Weights of a small mixture-of-experts language model, trained from scratch on English Wikipedia.
Size: 20 layers, vocabulary 36976, 166M parameters.
Experts: 4 experts in each of 20 layers, 1 pick a token, a sigmoid router.
Below are experts of layer 6 (counted from 0) of a mixture-of-experts language model. Rows are named router (the router's row for the expert), up (a neuron's input weights, with its number), down (a neuron's output weights, with its number) and show model dimensions 64-127. Each number is 128 + 24 x the weight over its row's rms, rounded and kept within 0 to 255. Numbers have three digits each.
Before each expert's rows: "mostly gets" lists some tokens that are sent to it at least half of the time. This comes from a sample of Wikipedia text that the model never trained on.

# expert 2
mostly gets: " S", " New", " United", " University", " C", " E"
router:120170114104102143120126151150139120156083139157093150125146119182121147125137103122106173122123119112131147113198182137124158110137156111099139101124161110114120166128128122153135114093130118
up0:137170131152104119143084120156130149092135164126107175135160127137150144139100130179127130127133142085163128096113113138144089138134156139121111157095117142163142142115142111129166071126120115
down0:111132090112143117103138162112155122151105081137184134124146136135137142155115098157128130146141134157160130123089113114126117139137140136144117139123139120100106110145171131140130113110169145
up1:129122130117110115115162157142134118138109135138161123108158125139110162090100102151129122099114125136138114147121133158125158147099132137148139151136136115146134134089129100156134145088169138
down1:112126133119134118127083096089121138186146102113119124155076114138160119062164109135105132140129187164182145118138153144130145121100084111143119126123115140133132154097179117105136142134102101
up2:151131109123116132173128114105118087141167139142099101124098152110110122133106093127183079116110127143181113092143082060141124159129105116146169150089078147101151130136127152140127131096125152
down2:115109125150147094072155147158149128110116103155119130112123148125110133106104093134104126158140120116128098125143108142192127177085148179110127150134122108097104127122097101141137105082167121
up3:166109142144119144136133139112154135129097144122094104122138124124126094105112119150143107125091139122163141118132115109126156125113127122107148170155151157129136147158116112176126092137119108
down3:155125159097103122124144103161121103153151118159094123081158136119119095150149156144147132102117107133176058094129130134114154135157129129116146113106124156112129160125141119114160135183110133
up4:096134115144129168177134115103104111096136100116158113125123110121104132074089136141129186169092130105140123112098174091110126126144175116152137098132108109078160160122105132184119118114073131
down4:089108123115122108135102111102136124138121111097107121131119135158133129131081108134121097151145128098092102135071101103103120142116088163135092145107141153132173131125109161090123150170102134

# expert 3
mostly gets: "-", "–", " on", " at", " from", " into"
router:120119134166118119144129132095111107174105128135111115129128100105160099139133063129093171149126131103085131125183157133123128122140142145080139142125128109134143154125175115104125160115177110
up0:136150147152141139074116149170145154158139098168152129171103153111137132124143120103146116125119103166115120096091122105096117089122101123154143163135110127156126066190165148121137123123142160
down0:146077136130133136089125082130155185124140125134149166087164087083152147159135141127169120087122155122190123167140130149157139092131112127120166155101124139093091114106146126129122137140132127
up1:113156110113140133150132101125106148155122138129108110140130143112131141142150135138109131147114110155126099181081157173109122122127095126107135129106143167129134112119103166126110102115121137
down1:079125140150090117094175119146139157142098143112101131149117102141132126116118139114144108101151099105171119123179155140119180135129127159160092117126135088122117177144131137138156129154138151
up2:116116122130068138084113122106110108134103078148167131119084074150144136150145107137137104143126088120126144115108125145134133115133133129137119112148132080139090141087153145145163116102120123
down2:169174130136134161107139106139107112127119137123156170175123155162102111126164174086121109119148156144129145130147155145113126171151123132192096098157112107143093165109137171135133099106143130
up3:102089125128107155143110155083131116135109125177129111077122122122123133107160150115150135158098115133138119160156113108154190147131143165114098179122103151132116117132136149126108122121075105
down3:094145140143128108144129151117138109139143162142111168090126151116129133139136110106146117122136120175150120123079110154116110125105124131171170090118106154155119115123093137115150116111183102
up4:169157106096118101157125104089171131098144111148136133127135127119165090109122074107119077138115136110124164117136135122135158118115154167127079132140120125130141141135140120160156115120125103
down4:120139138141099118104127148145114147135154106115108157138132133154117144087134102133121117141146098091130088149128165123119117123111160173104112105096136089158118139101090109148115125167067119

# expert 0
mostly gets: "o", "al", "is", "er", "en", "y"
router:083108102143123095112118164094102107139102142154088153152126118094138106147120099126105144139146102134133174140145099141136101115143147118080131104148145126139139126145129110153156122112113123
up0:153160138099116125066101145148124137104105142142139088137151115090149165126163105130131151122098150141110105103114104160133126139107154117132122118162149105128135086134121139123164135138179146
down0:158084132097084135133103119145090141119070118109086119161160151105098137155124100172114149096118119174088122198142116119170157135115108137156142097076121110141129121165152118155147150163157135
up1:180126130118122151128139113106132138148115118099157120138103127141167136125164143195168148130106119124152148149110104078135159105148150178143097092145105140123158195112066135110182166079086125
down1:154106086142100134105109110128124125145147142107135141113122150071116171088144120066136091117103108089156183128126117176128118120133157114149157109132144118142158119116116127126083137147102125
up2:125159153149130155126105159114108134125117110107163131168138117154131088141124104148124162096129130134132108117112113131099151151128136116164129070178159179115145122119155143127104169148134114
down2:121128130131134168141155148138091104139103086116153108108082107163067121153156064158135152165130137164142137104156110109123160125144084115135147140137179119114152126057151112114117099072146072
up3:135117120056097115110127123142156141154105127133089114127115113094118080073145157139116132182141157145121112102101077144090142124156185081148142173144125119114108117114077112161116117080173118
down3:148160123109130160099110108159167145153116102106115113198145112114137128132165121123111112122160127115087113141133069156115167107158144085106122147098100114160133147145157143127131088157088148
up4:079166118127141147133132167132193120137103181102119134124170134129156114111146110099123098141160091107116130118135147106153125121121130147123117133138130152100147128087130111130111072114066163
down4:100111106158144129117142135109152141123125122140114179102150117141097140148133106082103128132085130099128143124121147095093144141155143130111107135097151078111084087149149175169145105125068140

# expert 1
mostly gets: " which", " that", " but", " he", " they", " when"
router:111152129147135109136130111098151131166112158134114106148145115109117121154132112125113136075129103147142115134140119145148129128181154145130104106143143149122162135109178096120155131110128146
up0:111172071149138152147132093093146192169111152153134118150160127132116129086137145121101111136103117126123135113089127130065150116091149131123165145131132095153116123166128117151094129122129159
down0:139176108156122110159092098140105154149145112157136109126150119137133124153157084134139129158070103116137146085151164126154138136123123148110153089174132099114143117150138101133135111110080152
up1:153163097089119128168133094104134171137136103155160103121086142127131104132130162149106162118083101098136162138112112136121144159147173128119128141144150105133134149108109102120116119093156090
down1:151105175107102115112116153162115180125138095125152171095158136147114103170095112099138105138127135094100152120084099110127096146127090114095141108139148079151153145142133160157137140129132131
up2:133141147122121144112159107129162103106152162144089110114106163144118172159100139168136180124117125140121192135155130110097101116155138147126130135137130167112136140114162156148149120121110128
down2:114088125099103114132182142104158139132159133108154091108131152107118131109119129098135180132159142136155146098133126143119129158149124141114175090143133117151109124135113107180145147122139117
up3:142144100132128112085157111126167126097079105136124113155094131098127106163129124123126124100103102123109139093186140136159111098155102124118110130138138142094098112080145105127090131135133095
down3:103124152145126164175118123150060077144125141102169192112111150184103168103163117138144121123130148115157113123142094132134162138149145117108136125177106114133171080162133097110126115107117136
up4:124131071109181141130129127145161113083082150102104125086127126150076143127123127158170109135096096107164128147135157112080135134158141092093141156135155110159183085088133122129160112120048149
down4:119126168140120134128127099118112147098136088117147149205105081102094118157152113130152133104127150163152129127142107137115106111153157109211128179155071147114115133137158136120139118145162103